Experts of a small language model.
Experts: 40 experts in each of 14 layers, 128 ReGLU neurons an expert, 2 picks a token, a sigmoid router.
Below are experts of layer 4 (counted from 0) of a mixture-of-experts language model. Rows are named router (the router's row for the expert), down (a neuron's output weights, with its number) and show model dimensions 0-127. Each number is 500 + 25 x the weight over its row's rms, rounded and kept within 0 to 999. Numbers have three digits each.
After each expert's rows: a language model's description of what the expert responds to. This comes from a sample of Wikipedia text that the model never trained on.

# expert 20
router:470496487537526520537484491489477513496458494466501534499514492465500491505463493488504477488468507468473492480455447521469503518509500495580520520511515478515466536505467444474496470473484511470495482520489573430500491482452478490477487541509539491513486547488498521504474547500540496498526506517498510511521487492453493480493489500502477461462502493528516515507495503475487473501503
down1:514501474530544490497473497507507509506491474478503453502452537484499515511502476505479505510494528454506555458521528470511546527476498473503498494508565535519470466527494468474505542528485529492485502484518524506489511546453533479470474494479485510462476475515509497505472501440544509503487450511487477488498520481440479484493500519516523485493471517496519500499562489483528506457493
Suffixes and word middles. Derivational endings and middle pieces inside longer words, such as -ing, -ement, -ible, E-arl, m-am-mals, plus through, to, into.

# expert 7
router:496511502538520516521473505469483511540463497468519535495500480465498505512465498493480493485480516467468496457452438500484496537503500497549507513487510483527478546483483461476476467497484501481523488520511567440493489496461475497501498543511551482483485534470481514497458559498524543511538524491488521529494491488454502492494489512498494457488512487519509526473488498485511448510471
down0:500554485509526464530504504479490501527497522499472499481508506498470500523483462494473450458498495483468525504463518476507518478501502519513455499490489522506489486513504461541464465470500486515485482500502543455519520484456503503545488495471515471502455493484458484492544533458463464464491511453557553506466513484462493477502501490504501516472491513510510566445507497522488517501514
Name-initial title words. Capitalized words opening names or titles, such as South, Mount, Light (Dragoons), President, New (Deal); also as in as well as.

# expert 10
router:473489494542516506532469508472476521523482484460492537488516471462499496511464494499505485489465511456455495463449452519484494517507492494555529518512512488517466531498474452480464460480491499489504487524494565443520492487459484483485479537500544497505492551487490526503444557493534517495530514505490523513508486504462513480494487489497473466476514480501511528499494494461502468513503
down1:546504555495487492451457487485501525494504481485502532506522501454500525505524509481488555480539509511418492512529508498525517498458498468528490511515498529531512526488510525508481501504535505520483487518531471506511473477534474475482526538517503541509554515444483486486515484477483509528462538499493539492467503549524475513476546489494497500524480484487488511516447489465480485495520
Word-start fragments, astronomy tables. Opening pieces of split words like poss, reg, be and of, on, In, often in minor-planet tables with MPC and JPL.

# expert 29
router:461486501534520507521476510465500513521462487475500534502522471474499495503472494491508493492488512464452488461456441523485506521505486486561546527506513482519469532515484455472479483488481491484492490542495578436525496487461487498488468542513539485484501554474489513511473545499527506507531510504482515509527486498450502495506481473491474473477498483527522528500486507471503469508500
down1:501498485475508490463520467486549445465505547494545471538492546498490470506547517510477504484487512513534515476541426453485498517512477505506500523502483522482468477507530518474509543498461498480499482520493531523470501476471454470510501476500503543487485553501530487510501482502471496515482544518524484489486538533492499484486483465489488542501529469537472521532530493527523506496501
Sentence subjects and the. Subject words early in clauses, such as the, she, he, This, They, and country names like Italy or Canada.

# expert 3
router:457491479540520496528466501464473514525471492470496535496528464450490495518463487511503481498479514447469489462442453521483498517511492495555522501503522469515491532497477464480472476492487495488490489532502561437514508477461474496489480560506555497507490549485501507504465556501539502504521517507486520509509482497465509473514478496476492469481503485501519518493506497470498467517509
down0:556542505512470503506540466516509509493521504482488498504554501481459527533504494487499465487527489539497532482514510483510496480489538448452525480509534562528535495479533486505511504494489456510480487476512481487515474506485518543555497497522491491520518470498483519494572542494512545475445486482524501515538506478506521505531489473454525487485488493505525497469503498514498549509476
Function words after verbs. Prepositions, articles and periods in running prose, such as in, a, by, at, was; also mid-word pieces of surnames like Lund-qu-ist.

# expert 36
router:477493498522523517533482495478486518526464485478502553509521467468500494499457504510508488494482507462450506489457452516491495520497485487567524510501527487515467533501479462467493486496468483471492481524497562435520487479450475503496481552510544480507469537473485518510457572495538504493544515502487521514511489501459517481509504490491478467493511475520510514489501503483496466511494
down0:512489513500499505476491459514527538525516519515503543480514470539528483486507533491512515523511527531548469542477479448516524518503513522468455479519499474498516455496514526509534504469538532539535501499477489534478489458528514524515518482518514520506520470497497487473472489505484466510502573498508521466521513521524519501497514547501545485502517492456496435490478509536450513517516
Headings and prepositions. Section heading markers (==, ===), line breaks and table pipes in headers, and prepositions such as in, of, between, near.

# expert 9
router:477488494531526494544482514470480516542460499469497535484501477451486491517474482500506481484479505482470490464454443504463491507524482480580527503509517480518469522503479450481492490477485507472518485528501559447516497487458485495490492548502539492499490532493507511511460560475523507494537508493485520515514478502446519456499512492496478477487483473510511513498475493474509460512483
down0:468467500476499466510488521535516550488490495487524502524488516509496513520532475510507522574538546474511511507496487554493530517492527468470488517482525523499506498490502493499517510481456518479496512432440489484544527530516492493478532518473474489502501513437521501513502448494511494499477453512505513483537500531484512546508484508492495510508545544483515503499529540525518545505537
Commas and clause links. Commas, opening brackets and clause connectives like which, however, later, eventually, been, plus pieces inside surnames.

# expert 24
router:467507493537509512527468505475488524532475473476502528491517465459507484509468503492497486490484513464465489472451439510488503512513484487560525507496507488529480531497482451475470469483479512485494471526502574432501496489441485492487486545500537487503489546476499521493451559484536503501531507498477514528504488502462498489496496497489483468483505489524517530498493487472481461512493
down0:480477510464504499462476519465452493563477511465491526480489505512483482527490516474462529452527511484478525519454492500477492459539461504515521508510518488508514523496509529468486477468525465456533501497496508513521524461520477506492494523507488479527511491481460476426446535476455523524479486525507482499511483546465510540475474498475506516511467477526525526483529472497500491503493
Commas, brackets, table pipes. Commas, opening brackets, dashes and table pipes after a name or number, and clause openers like This, It, does, un-.

# expert 11
router:475475537502484477554504525480469474524492466486504482479468458450490470482500513467480510545512513447491481503482487530495444533521505478505496551446497511534516480486464514442498481546498527532479486483460508483521521519535502461523489535499475475504502548509537502529502504465507501473501548475495524516531464519460472494495512506467488493490496467483511534499502491505489500476488
down0:486507544538535469488512478496503422466520495518546517484516478502515478456481491487496497473468467470499514494537513474540492446493526534464500516455510514513547517499522501507498485492538499498495502500494476484505482534518461501539458532556502464471545524536511492507472513509481470514510508495490499498471481529513536494493505525524506525516496473479526479498533547474563483484501
Broad word fragments. Short mid-word pieces in names and foreign words, such as id in Partido, Fidyka, and D in Dark; also table-rule rows and sentence-opening After, During.

# expert 15
router:478496507533516503526479517462479510525473487470478537487530468447489498518465495501510475485496505463469503468451444514466488507509469484562519516513520494522476525497465473462486487481480509505511483525498578446513499489451492493479482550496535479518490531491501525506451553503556518497533503508484504524502506508456502492505477493500482455486516479519523528496500503483493478527495
down0:505541548476511515490490469520509489435480498536501525474524484498476500499523515468481524528469493514463504504478540493536487521512502494492532486510487505517540533485491502540501502515519559497445508526468488503453547483491451517521550481525487500480507492459499488488535470517439477490504504523465480457485491508490523464486514491529496480529490476470520470516485491493572505484516
Year-number prefixes. Year prefixes like 195, 193, 19 before the final digit, especially in dates and tables; also table bars and surname pieces like Straw-son.

# expert 37
router:471477507550532507526473494471477506517460489471501529497516484458505483516463510503500486498483507475461495468453453529475501523509512497571525516498524496530472522507473476473496485489491504470508485527487567433527496492453497495502486544506538490505476554477511528499470552488531503493510506508492527507510486481438510470500507478498469468477512482512514533486514504464485461503498
down0:477525492495516532550478510534471519528482485492471518465480480522507449503543506457538489471484511464467521497508467537500532513468494492490518513481517524466511519455453430479500501545516520506507508503483542468495504457492513468513488473490502499531503535506526502452465495504503476494517511496549539521487535475470521516494507509499499476493507491508477452507464496481484442470464
Sentence ends, reporting verbs. Full stops and hyphens ending sentences or list items, plus discourse words like However, According, wrote, stated, said.

# expert 35
router:494488494493507489465497521486507493502486475476480496443472475487476483531505511501516481556523488481519515496484497504483485524469501497503536488454500512482505526515457511494462512484519517507544543490514508529536505531537494522518491498467461460506529573485522496455460487477467487499508467470483526543519465511492507510517536523488491436524479498496475543450550486519467482458480
down36:532537452444497502491468527520526520535483494511497504528504495496484447539559487516474482485461491503520474467511502547537520504501540472480464467516522482502518495537476510520551497523545503514503478503478515479477496511519519510466489519558493524497483479458482506485530500488528471524469481476490506517498477531536548454499516498528522452496519503504515485516519489553507472507522
Inner c-syllables. Mid-word syllables with c, such as ac in massacre, artifacts, Nación; also re, ec, eff, lib in common words.

# expert 14
router:465487504537521507525484518477477510523480493469503524504504492450492493505472503497497488491481516452455479470450455521467499529498478481560510507518515479542486543508468461472482467499480503479510492521496562435506487474460488504489486554499546498497495541478496519508458554508532523514540514509490532506513497494446511484494504482479473468469483464507510526500480503475496483518491
down0:501485514510500502525494495466510477537453495489462550490500497466545482495547485533508485495446509458498483522526455475508511461535502509523514519509524454520507516526492516490506552500500516470523513498449551516500501526502532465509478483539532504462505570499466509482482511449539485510482497505514487514498524513496495495543483512517501505474474439508480536508518478476473537505489
Possessives and word endings. Possessives his, her, their, its, 's and endings such as -ian, -ological, -estern, -ative completing adjectives and place names.

# expert 1
router:518451508498473524507513496489526461512502472495508491470482501511498533493508515442455512500515496524500545513509481550528472524531506472522529470485456515537497497460449521516482480510507522448551550472539491493491462529493503535493485497519504463529529527493506519468498474460511477506504536490478533506512466496493520511531467523481502545485524508540472522491519483484454547517504
down1:511539536488478556509469528464492496537441468491492517478478516520469465456506505479542497508517479460512464479553533486454465467496523472496532483496537493509536485495525495480504513513463507518524540461500487515530490457475521502506496523491500523518513516495509508498489496504475511525494532523490454515515494522435519526472499487458492472498547491529489524507518461522529543491483
Mid-word name fragments. Short vowel-heavy pieces inside words and foreign names, such as u in Continuity, ri, ul, Gu in Guangzhou, Kol in Kolozs.

# expert 19
router:485491498544525516522485522479479516521477483468497553485523471449512488510469487496498474489476511451463499476453442512467496515503481485553524507511512471521471527498475450466475490484493498487508487520505571445495497482442481501489474540503541494514481547479513499493457539494545513513539511503486519522517483510459499479501486496501473473469504483497505518500486508464497465520502
down1:521484494482494457485491473466471503475511474448505507509509481506534477464519516510512499479488501521510511537551481527522502514518504522433496508478487472453502506508492484541483494503527536549508549500465504554491517504508482514484468523532516497527542482535518485491503455508478444467514507472509479527528478484438460537493449491472520502503521520516474502475521517510486535477474
Technical and name fragments. Word pieces inside surnames and technical terms, such as Fisc-her, foll-icle, p-uberty, inf-ection; also category nouns like company, type, Association.

# expert 13
router:474495479536528502516487494475496505521465493476494535480508477464508500512462510488508483496486510459445482463451449511473494520489484505568513511521513479524470536498473449464493491485484493488503495506510565448502490474454476494493474545493556503502487548494502525507463569496543523494536511499484524510508493508453504467505503481483480477476508479515513520517501506462493486513496
down0:480497495503493517487489487476505503496529501455491526537502525479443478510499503474423521523501498463493470504481499474475476506540459501516487532518481492521466525489492470445492473474515491508472456505510499485503490489458502480454503535517543519490506521498491485511512534465502554552521519506533505504448513501442479520466500508522508535526488460530488514506557539523510527493492
Noun suffixes, table numbers. Word-final noun pieces such as -asketball, -itions, -ology, -ers and -ing, plus the, closing brackets and numbers in table cells.

# expert 33
router:476497500529521505529471522458486509529479489475494541486522477448495488519470494485496485467468512476452498464452452509476481511509488484573523522503517483516478534494479466481485493493479499481501488522498580442500503485443480494495485546498543492504484538482493513500456566486539514516530525503484524511510494496453503490496485500500475468483492474498519510494495509477496475526501
down0:496485490489536479529456494504457490506526471452503494493524491491489516458493492521531492519531485463499511559558465512456495514526449495480496489523506506488513492497449517507497475497534500503517517491491519522533527521509454502484458477475493494549534487533502518495480471497441501530485491476515485485431506506513504493521512450509495463458500528515482438493503531466511491466500
Table pipes, dates, initials. Table separators |, dates and months like May and December, capital initials, and the plural demonstratives These and they.

# expert 31
router:461490486530520504534467491469503520521457479461480526487530479451491513515469500494496485488478508473461497463456443526490507511496488500570520506498520480521462528499482459487472485472483513498496499530490576453505493483442487493486485549515539503504493539480496506518449539482523513496549510501492524510507504508445515479511487484492479482484503475519511538508473489482514480512493
down0:488518481513447483497509516500508487494513498509507470518494534498553523455476525535498539531499485516533500495460527516490514427514508476478478490503495528477500501473478543498505483490514458477441536528473441542504493469532478511511512471529517527506470476492504483512493426502484484515501471494485518533469531501555499511492504531525524492521484537446513466489483496507504472520503
Surname and word-ending fragments. Second pieces of surnames and word endings, such as F-u-jimura, G-ild-ernew, crav-ings, Renormal-ized; also of in a period of.

# expert 8
router:464500509528513515533475492490487494524478506471499544499504475450507511537462501508509492481464511488461488461460456495465488515520488486581497522506509488524478535499474454480501473477484508480501480518483543439492505498431479491484490551509564509487483533477507507501471565498513507504531510527486526536536491493461501478485491493492482466487499484519522528504489500482488480509480
down0:505474465536454525499478481497502490478474492502510497495538456518466515480502495474528525432517450470451491495507541516458486499531488522520486450517462490504455496508504444470496484504484546495476475505499467482490475495445494511500490509504498520496461521484492519498516508525555481575519500514502512504494501499507516448509480480536512512477535515522495483522486511494464504497555
Mid-word pieces and prepositions. Word continuations after a capital (W-hen, H-alf), list hyphens, periods, and relational words such as after, over, before, same.

# expert 6
router:469500493520518510516475500472478523526469485462497540501496470460493499533451489509501470496480501470476498474457437507480498528494492489562529513506514491524459527491465472470478475470491518492503483526504571440504484484444485497493476542511548501482487548481500525495476564488546495505533506519491516508499494509442495489506484492498476471490494488513515522488475510468494484506489
down0:513477542485502532436500476469471460473557519502513452476488468540457511458512489504513519499487517485525489547460485492522541512477507481487474459526496515514548450509520526525475502493544482549464482506501501509495513461534475491495507502509468486474465514493514478486504467514485501468488481520487498472484547483498490498491491484484517446528531541509450493490519492511487497497538
Commas, pipes, name syllables. Commas and table pipes among numbers, plus short inner syllables of names such as Dupont, Sal, Pal, Sant.

# expert 22
router:461491500550511522521476493469496525519458488468501539483496467467498492506478477499511493473486513452460491474468444520486504525499478494568529508502507477529486535493468469468491491487479494467492474541493572460505487492467477497495482543502535503484482530462489514508461573490533514499532509493478524515504487504451501473512484494491475468490512480511506532496494491476487455508484
down0:534515461510485531466545473479482511460480477495512492516492519509488492454481474532527495519538501462524487472476517518476493511574530515513504473502457550499515458536494509483485503530527595485496446511504502518508502524504483504483478523466500495495542513491469504500480544492518484531487495521497500485508457482490492495504494457549509506505498511511560473484514539513490509515514
Capital initials in lists. Initial capitals or letters starting a name or word in infobox lists and tables, like G in Giroux, Giessen, plus bare pipes.

# expert 26
router:470492488541515498528469508477488518519464498476502544483524483460501483523458505501508483484484516456450503470462451523474500518504486488562522513509511482529483533496478467477491490484479495490511474531491571440513506495453483496483482529497549497505481556486496516499455555501549514493544506509487517520501479503466510474501484502503468471470489475520524531494489503478486464514501
down1:456551523506501557501490514506489495505469467506502482507483491488490514496485457494520514471474476506474487490518467505519503477519493471476493478510493510522427544473498481455542479498436510481477476509441518488457504488486513446482496528490506529487494512511540540511491473496517534485474554506501539543522477523499461470482498492511510489459502486512516483487519494440538515502526
Closing brackets and commas. Closing parentheses, "), and commas after dates or names in lists, plus word starts like b in branch and bag.